config = dict(
    n_experts=16,
    router_score='softmax',
    tie_word_embeddings=True,
    init_std_up=0.0188,
    batch_tokens=131072,
    max_seq_len=1024,
    train_tokens=509700000,
)
Below are experts of layer 3 (counted from 0) of a mixture-of-experts language model. Rows are named router (the router's row for the expert), gate (a neuron's input weights, with its number), up (a neuron's input weights, with its number) and show model dimensions 256-319. Each number is 50 + 15 x the weight over its row's rms, rounded and kept within 0 to 99.
Before each expert's rows: a language model's description of what the expert responds to. This comes from a sample of Wikipedia text that the model never trained on.

# expert 8
Description: Periods, line breaks and row-ending | in tables, closing sentences and list entries, plus words like which, general, $.
router:33 22 54 53 40 61 41 61 21 53 44 45 60 50 55 58 37 45 57 72 52 46 56 70 52 48 72 49 56 55 55 51 46 38 15 22 64 66 41 44 58 67 65 38 44 52 49 52 49 57 18 27 51 44 71 48 60 51 69 63 34 58 43 39
gate0:36 46 65 61 36 46 50 37 39 52 51 39 84 27 58 49 33 39 67 62 82 42 55 57 41 65 65 38 45 47 74 57 60 39 43 74 48 64 42 47 45 47 67 60 52 56 31 47 43 55 58 64 90 38 23 48 22 51 42 79 47 27 58 50
up0:49 44 49 43 59 40 42 87 55 55 34 44 12 50 32 65 80 48 51 41 82 54 55 62 58 23 37 58 36 69 52 54 53 53 34 44 66 48 51 53 32 72 56 51 41 49 25 29 33 64 31 59 56 70 49 33 43 87 42 41 48 40 42 80
gate1:67 43 38 36 66 35 38 42 26 44 35 60 36 45 41 41 66 46 60 58 59 69 53 35 41 42 01 46 66 60 63 44 33 51 64 58 36 32 43 59 46 43 60 64 38 48 56 53 58 26 73 64 47 65 39 49 24 45 52 49 55 22 28 53
up1:50 47 45 42 85 43 10 41 54 55 43 80 52 70 40 52 57 59 68 53 65 68 63 63 40 52 60 59 57 62 43 50 36 48 37 61 78 51 73 55 35 67 48 33 63 60 36 33 33 44 38 40 31 64 64 52 43 78 59 77 44 49 23 34
gate2:43 52 69 48 39 45 43 10 89 58 42 61 42 43 26 62 58 24 60 47 48 62 49 51 57 34 65 48 66 55 64 33 71 48 49 76 72 54 50 73 47 71 48 65 67 32 57 70 69 12 65 32 62 61 47 52 43 42 48 65 35 61 42 68
up2:69 35 46 44 38 61 72 66 60 42 54 66 37 44 54 41 60 49 39 47 34 23 61 34 60 32 58 60 56 67 44 37 71 15 69 35 19 43 45 72 57 64 38 36 56 11 46 48 48 43 72 71 48 23 80 58 57 67 68 40 63 44 63 49
gate3:33 40 66 68 40 31 13 30 30 48 68 50 43 75 59 61 57 73 27 23 52 43 57 67 58 44 56 30 38 34 48 59 68 47 30 59 60 49 68 81 38 51 43 62 55 46 43 16 69 40 56 82 52 32 47 28 42 56 55 42 49 60 53 65
up3:43 45 62 48 34 43 55 26 64 44 40 49 58 42 53 49 51 24 38 51 55 49 52 41 09 66 24 48 53 53 48 27 40 55 66 60 39 67 49 41 24 47 21 44 42 50 52 45 66 61 61 13 77 46 62 54 71 40 57 51 31 44 57 50
gate4:36 34 50 45 42 06 54 50 46 48 55 14 52 57 50 44 78 30 41 67 52 52 56 42 59 43 62 59 43 55 18 44 49 54 53 29 79 53 32 55 60 22 35 39 56 50 53 59 70 26 58 53 53 38 51 63 73 62 54 34 37 40 55 29
up4:42 61 49 20 80 63 34 35 67 34 47 35 31 51 32 82 39 75 74 53 56 93 49 66 33 64 44 51 40 35 55 61 88 68 79 66 58 37 61 44 27 51 65 53 64 65 44 49 39 57 34 50 40 43 41 58 67 50 30 59 25 58 45 51
gate5:47 49 49 60 58 40 62 39 21 51 41 34 43 58 38 35 52 42 39 46 68 58 67 47 36 41 46 63 60 47 64 42 52 59 46 57 73 30 35 85 46 58 19 67 39 52 47 44 58 42 54 80 46 41 31 38 66 35 36 34 54 63 21 28
up5:28 22 56 45 70 60 20 62 59 73 63 66 72 54 59 34 49 38 34 56 54 53 38 42 62 34 65 49 32 57 56 65 42 33 56 48 33 72 79 71 31 51 67 54 81 39 61 52 30 31 53 49 24 43 52 63 78 57 53 55 58 14 46 55

# expert 0
Description: Assorted word pieces, digits and commas, such as the t in pretends, place names like Angeles, Taiwan, Paris, and nouns like population.
router:35 39 63 64 44 64 65 51 28 61 56 48 43 21 08 66 47 49 39 02 63 64 51 55 50 78 41 62 68 70 46 66 55 64 43 43 57 33 50 44 20 55 36 54 45 56 46 51 79 66 59 65 38 59 54 36 55 43 56 70 79 54 43 34
gate0:45 78 08 63 29 34 18 44 59 57 55 26 53 72 53 07 59 66 74 71 64 63 30 42 36 44 78 50 54 29 66 60 73 33 35 36 37 49 37 39 69 30 85 50 65 55 60 27 45 68 42 46 87 64 26 21 41 65 51 47 50 68 65 51
up0:48 22 67 55 35 45 27 39 55 52 36 24 39 45 47 49 83 69 63 50 45 42 36 58 40 76 46 39 52 56 54 49 69 48 61 37 07 69 47 53 35 58 40 39 51 50 48 48 62 83 37 38 33 73 23 66 59 55 49 27 41 29 26 48
gate1:61 43 58 43 55 43 26 46 55 56 57 46 60 63 80 47 47 42 42 48 58 28 45 62 79 31 37 32 48 27 38 41 64 44 31 24 42 57 63 59 71 50 49 31 61 42 52 62 79 53 46 46 55 28 52 86 21 58 45 55 55 65 49 47
up1:44 66 41 55 45 60 66 44 48 55 43 43 65 47 45 48 67 61 71 43 70 47 75 36 41 83 66 61 25 47 37 52 43 66 49 48 47 36 43 45 31 62 59 46 40 17 56 67 41 31 69 55 28 49 55 35 38 43 56 76 48 36 64 50
gate2:62 34 41 47 59 53 58 30 44 78 47 39 72 60 45 86 59 47 23 50 58 41 29 55 54 44 60 39 50 34 46 65 45 19 50 52 38 45 56 52 54 57 81 31 56 56 37 34 68 34 59 59 56 41 27 44 54 73 42 60 60 60 59 59
up2:75 70 66 47 62 57 63 60 61 69 73 66 61 58 52 36 52 53 59 39 56 77 41 68 39 48 54 57 79 51 47 44 34 35 52 59 41 52 66 56 41 93 70 52 64 53 41 73 33 82 41 34 57 24 58 22 56 29 46 64 60 28 66 69
gate3:59 51 56 51 28 59 38 66 31 53 54 53 61 56 31 35 63 69 31 44 68 57 38 54 76 56 43 46 31 52 55 46 69 63 57 63 64 53 29 45 35 41 30 44 48 47 64 22 41 31 47 44 25 76 59 44 58 37 41 67 58 58 73 51
up3:54 69 49 50 54 43 28 52 51 24 40 53 43 38 57 23 67 77 44 77 67 41 43 51 55 38 28 46 46 37 29 70 36 43 39 44 51 41 50 47 40 36 31 51 49 53 64 51 58 20 57 47 75 64 45 54 65 58 46 64 43 46 56 33
gate4:53 32 57 63 48 70 56 45 67 49 86 38 31 76 44 59 71 29 52 41 52 60 50 47 28 44 46 44 53 35 69 55 62 50 49 66 58 20 60 72 70 70 48 48 55 43 47 18 50 66 47 54 38 35 33 32 29 64 72 48 60 51 42 28
up4:41 35 41 43 50 59 79 60 71 34 50 49 62 51 14 51 61 46 28 53 42 58 35 44 50 54 32 70 41 32 56 38 63 60 58 47 43 40 48 58 51 48 52 28 51 32 74 42 58 47 53 46 41 65 50 77 63 80 57 38 61 32 59 48
gate5:55 55 68 49 24 24 34 49 39 43 48 59 48 68 37 33 40 66 68 35 68 47 50 74 87 54 80 70 33 53 60 58 38 22 59 63 77 37 69 62 55 60 41 51 47 58 36 43 50 77 37 27 48 33 62 46 40 64 66 57 22 39 40 32
up5:56 35 63 43 55 24 61 60 61 48 70 71 76 71 64 36 71 47 41 44 66 57 43 45 57 28 75 51 38 36 61 46 38 60 64 60 33 43 54 56 54 46 24 48 51 45 79 45 53 53 51 79 55 55 56 57 12 38 49 47 25 41 60 67

# expert 13
Description: Infobox headings and field names after blank lines, such as History, Frequency, Died colon, ==== headers, and first digits of years such as 2-012.
router:48 77 56 68 43 41 58 47 36 56 32 40 54 49 57 48 46 39 56 32 51 70 33 47 26 51 36 23 79 61 60 31 34 56 56 29 35 54 83 49 56 24 54 44 61 48 63 49 37 61 38 18 52 57 37 36 48 53 48 18 50 46 66 44
gate11:55 61 57 62 58 64 67 47 30 32 24 64 37 58 46 54 46 41 38 27 62 60 54 46 16 38 61 69 58 63 60 34 68 20 47 34 46 61 42 60 40 50 78 52 64 65 33 78 57 57 60 41 41 77 55 76 35 52 44 45 68 34 36 40
up11:95 39 47 36 45 49 51 67 23 36 64 79 41 42 48 56 28 66 23 36 66 33 59 45 74 21 47 82 32 37 39 64 36 56 61 22 57 46 43 62 33 67 28 38 43 42 21 42 63 68 53 59 62 63 33 57 41 45 53 72 47 51 41 37
gate12:58 32 49 54 53 38 31 56 39 52 39 72 54 59 36 75 59 61 16 49 49 35 52 37 37 52 38 37 41 45 64 66 26 63 61 62 43 63 60 31 69 67 64 39 60 53 60 70 44 21 41 19 33 79 53 49 46 31 64 55 56 63 46 46
up12:59 45 66 35 50 37 49 55 50 46 43 64 53 68 63 52 16 56 35 35 50 51 73 74 31 51 14 43 51 43 41 30 66 40 59 53 57 26 45 34 59 49 40 77 58 37 47 52 80 44 33 49 47 30 44 69 29 46 66 65 67 36 40 40
gate13:59 82 71 41 73 40 61 39 45 74 72 79 65 32 65 44 41 55 79 62 78 24 39 56 60 62 37 66 32 48 43 29 55 34 79 68 33 57 48 31 47 69 50 59 39 52 48 44 40 34 57 41 52 34 37 55 43 92 32 42 73 46 60 48
up13:32 57 54 60 43 42 34 64 39 35 51 34 58 56 65 60 47 58 45 35 43 41 47 22 35 42 76 30 56 63 59 59 44 50 61 55 40 26 53 65 54 51 52 51 47 35 26 40 48 44 58 54 48 49 43 24 65 62 60 43 69 55 57 70
gate14:48 61 33 42 49 63 50 57 44 40 68 56 47 39 66 29 79 52 54 69 28 28 55 65 75 58 55 17 61 68 31 57 55 38 72 62 36 37 64 58 60 33 57 88 64 58 31 28 72 40 48 55 66 19 26 40 43 50 55 29 56 46 61 64
up14:66 81 57 49 77 35 84 34 49 67 51 51 46 31 28 72 63 51 60 77 32 66 35 31 57 36 44 68 24 58 44 52 61 47 16 32 39 43 52 36 37 49 40 69 55 63 68 65 51 38 37 22 41 61 40 49 52 72 46 91 45 66 60 31
gate15:59 41 26 45 53 55 45 90 59 53 55 64 49 52 52 35 53 59 28 64 61 41 52 50 31 59 39 31 42 35 48 37 58 68 69 57 43 31 47 52 55 50 79 52 53 47 43 64 41 61 53 26 52 74 24 66 52 95 64 47 40 31 58 32
up15:62 48 67 54 42 85 42 67 33 55 58 70 51 42 56 46 67 42 37 47 39 44 34 56 38 37 36 44 26 54 61 16 58 51 46 29 63 43 47 47 56 46 33 53 54 18 81 68 37 49 52 35 37 75 47 59 58 25 67 57 42 55 49 45
gate16:50 53 40 59 42 42 43 42 61 42 46 55 60 53 54 42 57 60 66 39 59 53 33 59 84 61 50 60 45 68 60 70 42 52 67 24 53 63 52 32 63 57 53 37 37 60 59 48 53 43 32 12 24 57 26 58 55 59 70 42 37 17 52 33
up16:77 23 72 43 45 54 66 37 44 54 76 57 25 56 49 51 47 38 47 43 45 52 43 47 52 60 40 51 69 42 53 51 55 31 45 60 43 61 64 52 78 83 41 33 43 48 81 34 49 44 61 23 52 43 36 73 42 56 43 38 40 44 66 51

# expert 12
Description: IPA stress marks in pronunciations like /ˈlædbr/, prepositions and auxiliaries such as in, by, be, and words like New, World.
router:35 62 56 66 57 70 72 53 41 46 49 25 46 50 42 61 54 37 54 17 70 73 35 67 58 54 38 31 84 70 67 37 29 56 68 54 48 34 59 37 65 49 59 44 35 41 65 78 85 62 27 49 62 41 33 49 60 51 39 25 64 49 47 46
gate0:40 81 62 72 42 72 35 44 36 50 67 64 41 69 66 77 40 58 69 49 64 47 53 76 50 46 52 52 32 81 37 70 70 36 34 45 45 29 38 51 64 63 47 77 48 24 73 47 33 41 42 58 30 49 50 40 42 44 48 73 50 54 28 50
up0:73 57 23 31 40 38 48 40 17 24 54 49 53 58 90 45 63 46 77 49 66 43 44 27 42 41 43 24 39 56 45 42 38 54 39 49 50 57 49 48 23 52 55 52 58 50 57 58 51 20 64 59 52 65 54 69 46 32 46 49 42 52 74 53
gate1:76 40 43 40 34 57 55 53 54 54 36 73 48 34 47 32 52 54 47 55 34 23 54 53 53 38 41 55 66 60 57 54 44 39 77 46 70 39 50 55 24 41 25 71 54 52 42 49 61 39 39 54 75 47 37 52 43 54 68 31 59 36 30 74
up1:55 49 52 51 28 41 31 57 63 54 37 47 25 62 41 56 58 57 33 28 24 38 57 52 53 23 60 16 53 63 39 58 40 34 63 57 46 70 40 30 67 59 26 65 92 53 49 85 51 70 49 39 48 54 59 46 63 26 64 26 52 50 26 40
gate2:51 81 75 38 36 47 48 54 58 38 68 31 76 44 49 81 25 49 65 56 53 55 34 44 60 74 34 23 30 44 52 57 43 55 64 71 83 35 41 43 71 51 60 62 62 48 44 42 65 42 58 46 51 59 59 52 48 49 54 39 48 41 41 40
up2:51 62 56 18 68 36 51 46 72 49 90 53 45 35 48 73 39 43 44 42 56 50 60 43 34 42 35 39 73 62 33 54 52 40 49 57 36 51 52 66 58 45 48 53 28 58 36 57 80 53 47 60 43 27 53 66 56 66 34 68 53 54 70 61
gate3:35 87 42 91 69 31 25 45 59 37 45 58 39 57 63 59 52 76 40 42 27 30 65 58 34 60 55 61 39 33 44 62 65 34 60 78 39 56 67 45 33 34 57 46 32 53 27 62 32 53 41 74 33 45 61 59 51 61 42 87 09 52 49 73
up3:47 43 39 62 58 71 48 48 44 38 60 30 43 19 77 39 30 43 57 40 39 50 27 44 70 72 75 41 68 45 61 38 69 30 61 70 47 29 56 59 29 58 55 67 60 57 57 48 46 49 41 59 34 56 59 36 30 29 44 54 52 65 48 36
gate4:51 44 60 34 66 10 71 55 51 62 57 48 38 55 55 74 52 34 51 61 43 31 62 81 26 64 74 30 75 50 68 48 58 45 43 72 40 39 45 22 43 31 52 29 66 30 46 62 90 45 43 56 42 47 56 48 60 76 19 57 59 34 65 54
up4:50 44 29 45 34 55 43 73 48 41 43 70 30 51 59 35 55 57 63 32 77 52 60 60 41 51 65 43 36 49 59 44 56 42 46 65 75 49 44 73 64 58 41 14 30 35 54 74 57 59 57 63 51 60 58 50 49 61 67 58 41 49 46 45
gate5:63 51 41 78 60 53 33 54 37 64 41 51 20 69 40 34 40 42 35 63 50 42 67 42 60 52 50 63 35 62 48 39 28 73 44 44 38 53 28 67 59 38 41 60 39 45 58 39 47 69 80 39 59 78 54 62 53 68 64 35 52 50 28 57
up5:43 48 33 34 54 38 48 55 16 55 45 66 42 22 44 43 20 62 49 31 56 50 34 69 49 44 41 59 56 77 51 58 46 53 49 36 53 48 12 59 18 48 45 40 42 53 37 51 73 51 49 58 47 45 61 53 39 70 54 66 42 61 34 50

# expert 11
Description: First pieces of names and terms after verbs or conjunctions, such as Ot-ia, Ot-ter, P^{1}, Actin-opter-ygii, plus prepositions in and of.
router:44 45 67 53 30 35 50 53 60 54 57 49 69 48 38 53 23 59 45 16 53 56 65 66 50 57 79 69 60 66 37 44 37 58 57 45 48 64 51 52 57 20 29 45 44 61 53 43 50 55 63 68 48 45 78 39 43 53 20 45 81 49 40 51
gate0:60 14 72 41 61 79 42 68 49 74 52 70 52 31 59 38 57 41 45 48 41 47 44 17 38 79 51 71 75 68 62 70 44 38 46 31 33 30 50 09 51 56 53 41 51 65 44 36 34 58 30 24 48 61 43 82 62 35 37 42 42 71 54 33
up0:43 43 53 59 50 41 67 64 50 25 46 67 62 41 25 55 66 87 49 47 39 53 76 62 76 37 52 55 46 30 45 29 34 51 41 43 73 45 42 54 42 67 36 33 47 66 22 53 66 45 18 50 45 75 44 14 50 23 52 52 37 45 53 51
gate1:38 64 31 45 52 73 64 41 44 56 64 29 42 43 44 61 68 56 61 69 66 47 67 44 56 54 80 44 56 48 37 28 54 52 20 18 44 75 52 62 63 60 36 54 49 52 54 41 51 31 42 55 43 52 57 38 45 56 30 44 71 56 53 44
up1:50 58 28 41 44 48 48 47 44 56 43 37 53 53 55 66 69 09 51 45 54 42 55 68 50 44 64 41 36 56 42 28 50 52 39 60 55 65 85 52 46 45 66 44 41 22 37 60 40 55 56 25 31 67 64 51 78 64 53 48 37 58 53 42
gate2:48 52 75 44 82 42 61 32 55 29 50 56 58 70 22 65 49 53 59 49 58 67 39 34 45 51 53 69 48 41 60 43 25 48 39 60 37 48 56 43 48 50 18 39 48 49 60 75 47 47 54 38 52 31 46 64 69 44 38 52 45 30 33 51
up2:59 67 34 38 76 60 30 55 41 49 34 78 03 42 71 67 35 48 62 53 52 71 53 58 61 15 75 68 67 66 64 76 47 50 63 48 30 36 40 66 85 45 40 39 39 79 54 49 50 33 50 44 47 44 49 39 60 55 29 35 60 63 44 65
gate3:58 56 42 49 67 42 64 49 45 45 64 25 36 63 44 39 46 76 49 64 37 47 71 41 39 43 35 74 45 25 26 28 61 23 39 71 51 71 34 52 34 80 42 40 36 59 28 59 41 64 67 41 54 42 23 80 56 44 57 38 62 29 48 53
up3:45 52 43 61 23 90 31 35 71 30 48 41 59 22 64 73 46 58 35 59 30 58 61 17 43 45 55 44 48 62 81 52 73 57 10 61 24 50 47 69 28 23 58 47 36 26 70 61 40 58 44 65 28 57 29 54 43 56 45 30 42 54 56 45
gate4:59 52 47 40 45 22 26 34 62 44 19 56 59 41 36 44 56 53 38 47 54 66 58 27 53 49 51 67 39 37 74 45 38 60 27 70 60 57 58 50 60 58 55 49 32 44 58 42 34 32 60 55 44 28 29 45 55 59 37 55 55 36 49 58
up4:71 44 52 50 49 45 60 53 59 57 38 57 36 46 58 37 31 44 60 56 55 58 66 57 32 12 49 36 59 52 71 55 38 48 66 72 41 51 49 42 71 27 47 63 40 34 86 56 34 67 45 32 41 26 32 61 65 31 63 43 84 44 23 58
gate5:43 80 52 17 71 49 33 45 42 44 66 52 26 49 41 62 34 74 43 29 42 90 69 52 56 59 56 59 71 38 67 06 23 51 51 42 24 62 34 43 61 26 39 45 42 75 47 59 39 46 73 34 31 60 75 71 59 44 15 66 61 37 00 52
up5:59 46 28 61 24 75 36 65 51 45 57 60 85 61 53 37 64 51 31 46 55 39 34 47 69 78 42 44 48 48 79 60 60 52 37 13 25 61 57 37 46 56 60 40 51 68 54 64 40 72 34 48 55 55 51 47 17 42 28 72 51 38 77 65

# expert 14
Description: Taxonomy terms like Tracheophytes in classification boxes, of after nouns, digits in year lists, and name starts like Evelyn, Le.
router:39 71 59 43 46 50 60 70 91 58 21 24 77 36 38 13 84 53 83 16 43 62 70 65 32 44 45 46 43 45 65 33 53 27 34 60 43 55 69 57 50 38 63 43 57 57 44 58 62 64 41 48 70 47 41 42 55 38 66 64 33 69 59 48
gate0:41 30 22 43 38 50 66 45 68 49 90 86 43 53 30 29 69 43 56 47 43 67 48 67 34 65 44 48 47 73 38 51 52 68 39 60 55 70 54 50 52 47 61 24 50 34 22 53 63 43 56 54 56 81 46 58 52 66 32 42 65 32 68 58
up0:39 49 43 50 20 60 64 55 39 75 55 73 50 42 66 26 45 29 56 99 43 67 69 59 35 52 35 60 49 36 65 30 59 51 60 62 58 41 70 58 42 50 47 40 28 99 40 53 44 47 36 35 44 55 63 64 65 45 37 53 30 27 08 48
gate1:79 61 78 53 57 37 30 54 52 49 47 60 41 42 37 62 58 50 30 47 42 45 60 26 70 44 52 71 76 38 63 28 14 64 33 64 73 46 63 80 76 36 43 62 48 33 73 50 18 39 45 78 75 56 48 53 45 40 56 42 62 24 29 59
up1:62 25 47 68 70 38 64 43 38 66 52 55 51 49 44 26 37 20 48 76 18 84 67 46 60 65 37 52 65 37 49 24 41 73 56 22 27 50 76 42 75 55 65 50 50 55 39 59 58 38 38 75 59 64 53 62 35 60 51 65 38 37 56 53
gate2:65 44 56 75 47 24 47 37 48 91 47 56 58 65 44 66 62 33 63 59 27 74 57 27 31 40 56 70 43 53 53 60 45 33 56 42 36 55 68 06 57 30 49 51 47 31 43 59 40 50 40 55 32 23 60 52 76 25 43 45 58 72 47 39
up2:70 17 70 48 50 39 73 64 27 65 52 29 71 67 59 29 45 49 65 26 43 36 58 40 34 44 50 71 26 60 18 35 50 38 25 71 51 65 53 30 33 68 57 48 83 22 53 68 37 53 42 49 70 29 56 57 40 37 46 53 44 56 66 60
gate3:62 67 52 51 36 52 49 64 81 35 50 25 42 10 60 57 67 44 22 36 56 71 50 58 56 43 51 76 24 56 18 62 35 43 56 41 53 57 58 49 66 20 56 36 45 61 38 35 50 56 75 59 54 34 63 69 41 37 54 48 47 48 83 18
up3:32 30 66 76 54 59 51 28 57 70 60 28 60 49 51 28 68 21 53 59 42 58 52 58 64 53 71 62 48 73 61 31 43 55 45 52 64 61 63 33 44 71 38 52 39 40 64 59 42 18 57 15 35 50 37 68 48 66 49 19 61 55 62 42
gate4:50 68 40 40 66 48 43 74 42 58 50 39 61 55 67 78 72 57 58 47 96 48 31 47 51 37 60 44 48 51 60 52 46 56 39 59 61 23 43 45 32 27 67 73 44 60 75 42 67 28 69 44 31 58 64 61 22 64 47 80 24 48 39 54
up4:67 45 48 46 62 86 54 35 45 47 40 41 34 68 52 74 73 27 41 63 68 59 25 30 41 60 54 18 62 36 36 45 55 54 35 31 61 17 36 56 60 34 60 44 70 62 56 58 26 65 57 64 61 27 87 62 46 63 58 49 60 52 65 42
gate5:52 44 40 36 43 46 53 44 49 56 57 67 49 35 50 52 36 63 52 56 33 55 43 26 43 36 44 45 63 46 37 29 47 34 42 66 36 19 36 41 53 50 46 55 51 54 51 79 61 50 42 30 61 65 33 70 50 51 33 39 77 39 62 62
up5:33 50 64 92 43 77 66 55 47 51 43 51 63 66 56 69 51 82 62 79 47 15 59 71 14 61 30 43 31 63 62 59 53 40 69 68 54 45 45 76 65 58 48 52 44 32 45 35 52 72 36 41 70 56 69 41 41 72 67 41 55 54 46 55

# expert 15
Description: Word endings after a heading's first letter, as in S-eries or Qual-ifiers, and digits and pipes in tables and lists.
router:56 69 29 59 46 39 46 72 48 58 65 56 69 51 37 50 59 63 59 48 58 51 81 55 42 36 39 69 64 53 23 35 44 45 46 85 50 45 63 66 49 16 65 45 51 58 45 43 00 58 45 35 73 40 35 50 41 41 33 40 53 31 51 35
gate0:59 51 68 31 49 57 43 17 64 48 63 46 57 51 57 62 73 27 73 52 62 37 15 58 45 48 38 43 27 28 49 39 51 44 31 34 73 46 39 49 37 63 67 56 75 65 71 46 51 46 37 62 36 62 64 58 68 69 60 64 51 59 44 38
up0:47 60 44 64 45 75 62 32 48 38 44 57 63 35 38 50 63 54 79 64 55 52 63 53 42 82 72 71 22 36 29 54 47 63 45 35 46 53 53 63 36 50 27 45 31 58 55 79 60 45 26 47 57 42 42 44 49 48 49 44 76 43 49 46
gate1:52 55 40 55 40 28 69 77 42 65 55 66 59 44 42 35 61 48 45 14 34 60 52 24 54 37 59 65 42 51 53 51 14 67 81 37 38 48 38 53 38 34 39 39 53 42 16 61 49 54 43 22 52 37 42 85 48 81 43 42 48 75 48 51
up1:26 60 39 29 39 56 27 41 69 60 41 30 56 56 33 62 47 44 22 66 58 48 57 66 41 24 55 58 37 31 56 58 57 48 43 61 52 78 67 46 52 57 28 51 36 34 53 47 37 43 77 38 43 55 32 48 55 37 43 73 39 47 50 35
gate2:42 48 42 41 52 33 31 54 41 70 68 42 54 55 50 75 57 49 10 59 26 57 67 60 63 41 49 46 74 64 66 63 46 62 62 60 06 38 45 42 58 44 48 55 53 56 39 68 38 54 56 47 42 29 51 63 38 29 56 58 58 53 71 27
up2:40 41 34 43 51 41 32 36 50 38 56 41 63 62 60 39 38 51 76 62 60 45 60 28 37 53 52 51 58 25 88 30 73 61 58 65 45 62 70 32 74 58 51 33 30 56 43 28 29 74 73 51 59 48 22 50 12 93 58 23 28 69 44 41
gate3:68 57 55 40 39 94 30 39 54 27 45 42 53 49 51 49 34 49 51 65 55 35 43 72 50 47 71 17 41 72 33 69 38 57 30 40 43 63 53 70 72 38 42 50 48 62 65 40 64 75 67 16 15 45 37 60 46 39 42 46 46 68 41 43
up3:56 72 27 60 38 67 55 22 41 31 36 23 48 53 08 64 43 38 31 65 48 54 49 29 43 35 42 65 35 58 30 55 31 52 66 25 61 45 49 31 41 62 52 42 32 62 46 50 33 51 40 55 48 43 44 45 52 65 54 55 69 41 18 72
gate4:50 41 38 62 70 54 56 55 81 33 61 81 39 50 38 70 86 63 69 58 69 50 35 43 35 26 58 52 96 21 37 60 41 52 38 55 56 34 70 33 59 54 52 55 37 44 48 53 29 29 60 41 37 38 48 32 28 46 53 68 45 27 44 61
up4:42 56 43 77 18 65 56 35 57 53 34 41 57 36 57 58 36 18 61 67 53 27 56 08 36 66 57 68 35 39 64 42 65 45 58 40 34 43 34 50 40 36 35 40 46 27 21 59 65 30 67 40 52 47 40 56 60 28 65 39 40 67 55 36
gate5:70 40 47 64 55 34 58 70 74 55 77 70 58 59 39 58 44 63 49 59 28 71 53 37 52 34 36 85 40 37 60 65 41 60 76 56 68 52 95 75 26 61 38 52 61 73 32 38 36 36 60 84 70 53 47 34 40 74 42 14 64 61 62 54
up5:69 54 62 43 26 68 46 46 37 54 39 41 44 76 56 63 62 43 20 57 38 35 69 58 24 46 76 23 48 40 50 64 44 49 48 37 45 39 30 24 72 63 33 37 54 25 34 31 52 48 55 42 54 81 63 30 68 39 59 99 51 56 49 27

# expert 1
Description: Table cell separators in Wikipedia tables, plus word-internal pieces after verbs or commas, such as step-ping, gl-ad, Zagre-b, Poly-gon.
router:26 37 55 54 56 86 47 61 51 36 33 32 56 46 69 35 45 40 44 35 31 48 51 43 48 58 41 61 81 47 37 39 32 46 62 59 46 24 42 60 87 47 63 63 66 09 45 48 41 67 62 41 30 55 47 45 65 55 48 65 79 57 48 52
gate0:51 47 39 64 87 53 51 26 56 26 65 58 71 36 68 49 43 55 64 84 62 44 40 41 73 49 56 64 47 40 54 50 56 56 29 63 34 47 43 41 48 40 48 64 56 51 27 31 47 48 38 57 76 66 45 41 58 44 64 57 51 48 73 57
up0:42 34 57 60 68 38 57 60 60 61 58 55 54 51 46 48 55 40 68 33 67 72 76 53 74 33 38 44 52 44 78 41 35 55 66 45 59 70 73 34 34 55 48 39 51 26 37 81 53 48 60 61 38 55 43 45 40 53 34 58 35 44 71 26
gate1:62 35 53 41 70 48 29 58 55 74 55 55 86 42 40 33 44 32 25 33 45 48 65 49 58 38 44 40 40 62 63 39 31 64 52 60 18 67 55 31 35 57 14 70 77 44 56 99 58 69 62 37 43 65 61 55 51 57 55 42 52 58 15 91
up1:57 41 46 53 46 53 65 52 66 59 36 47 74 40 36 66 43 50 56 18 42 75 62 45 57 49 46 56 33 63 72 53 53 61 69 55 46 26 69 68 59 41 43 46 43 65 44 13 55 44 57 35 58 46 57 51 54 58 68 26 36 57 34 00
gate2:60 33 45 44 54 36 64 56 51 40 45 39 51 28 46 51 63 40 51 39 47 33 65 33 82 57 36 61 44 52 51 32 40 36 73 53 45 41 38 73 69 44 42 59 15 54 56 43 59 71 69 48 46 37 66 40 41 35 65 38 58 53 48 83
up2:40 45 17 57 51 26 47 55 54 42 17 50 58 30 45 42 56 57 60 66 43 47 53 34 13 56 60 64 26 62 58 25 49 55 47 59 56 29 53 46 73 39 27 22 50 53 39 35 73 45 66 48 25 64 66 51 62 39 27 46 84 71 54 51
gate3:80 66 51 51 38 60 51 65 69 46 53 71 74 66 88 75 75 75 72 68 31 47 58 35 37 33 36 46 48 44 64 53 55 58 55 80 59 47 70 45 53 35 52 33 39 49 30 61 62 59 48 42 30 64 68 42 23 54 61 46 39 67 60 47
up3:58 34 52 51 44 57 53 17 71 60 42 45 48 54 36 50 43 41 49 34 28 45 59 54 51 43 70 62 44 63 19 73 55 66 47 29 44 38 70 27 76 41 68 66 55 77 20 64 34 50 33 43 63 73 57 26 83 68 23 53 38 55 57 61
gate4:52 16 38 47 62 74 12 46 25 65 69 49 36 51 56 53 78 54 56 63 63 22 33 46 24 44 34 82 61 54 36 65 52 44 66 41 60 33 54 65 41 39 52 27 75 73 56 59 51 53 73 61 47 38 53 65 47 23 53 48 52 45 69 84
up4:53 43 34 41 31 43 80 72 78 64 51 53 61 62 35 17 43 51 51 79 61 63 65 58 84 48 40 39 29 44 38 50 35 81 54 62 52 37 46 48 41 55 66 60 53 63 30 35 67 07 50 28 58 35 33 65 32 23 45 65 35 44 50 49
gate5:52 75 80 56 09 49 23 65 55 51 69 11 33 37 46 55 55 86 52 49 64 67 48 48 51 56 30 83 53 69 48 53 18 45 70 43 36 82 48 48 44 67 38 42 53 58 59 60 54 56 67 57 56 52 61 48 16 41 35 58 47 14 53 76
up5:31 21 45 46 77 21 54 49 52 66 62 35 68 58 40 34 47 44 58 76 55 50 45 15 55 46 76 45 83 54 57 41 23 52 41 39 39 37 65 33 24 40 43 52 51 64 79 56 52 35 74 75 54 29 41 68 57 60 42 25 31 54 38 64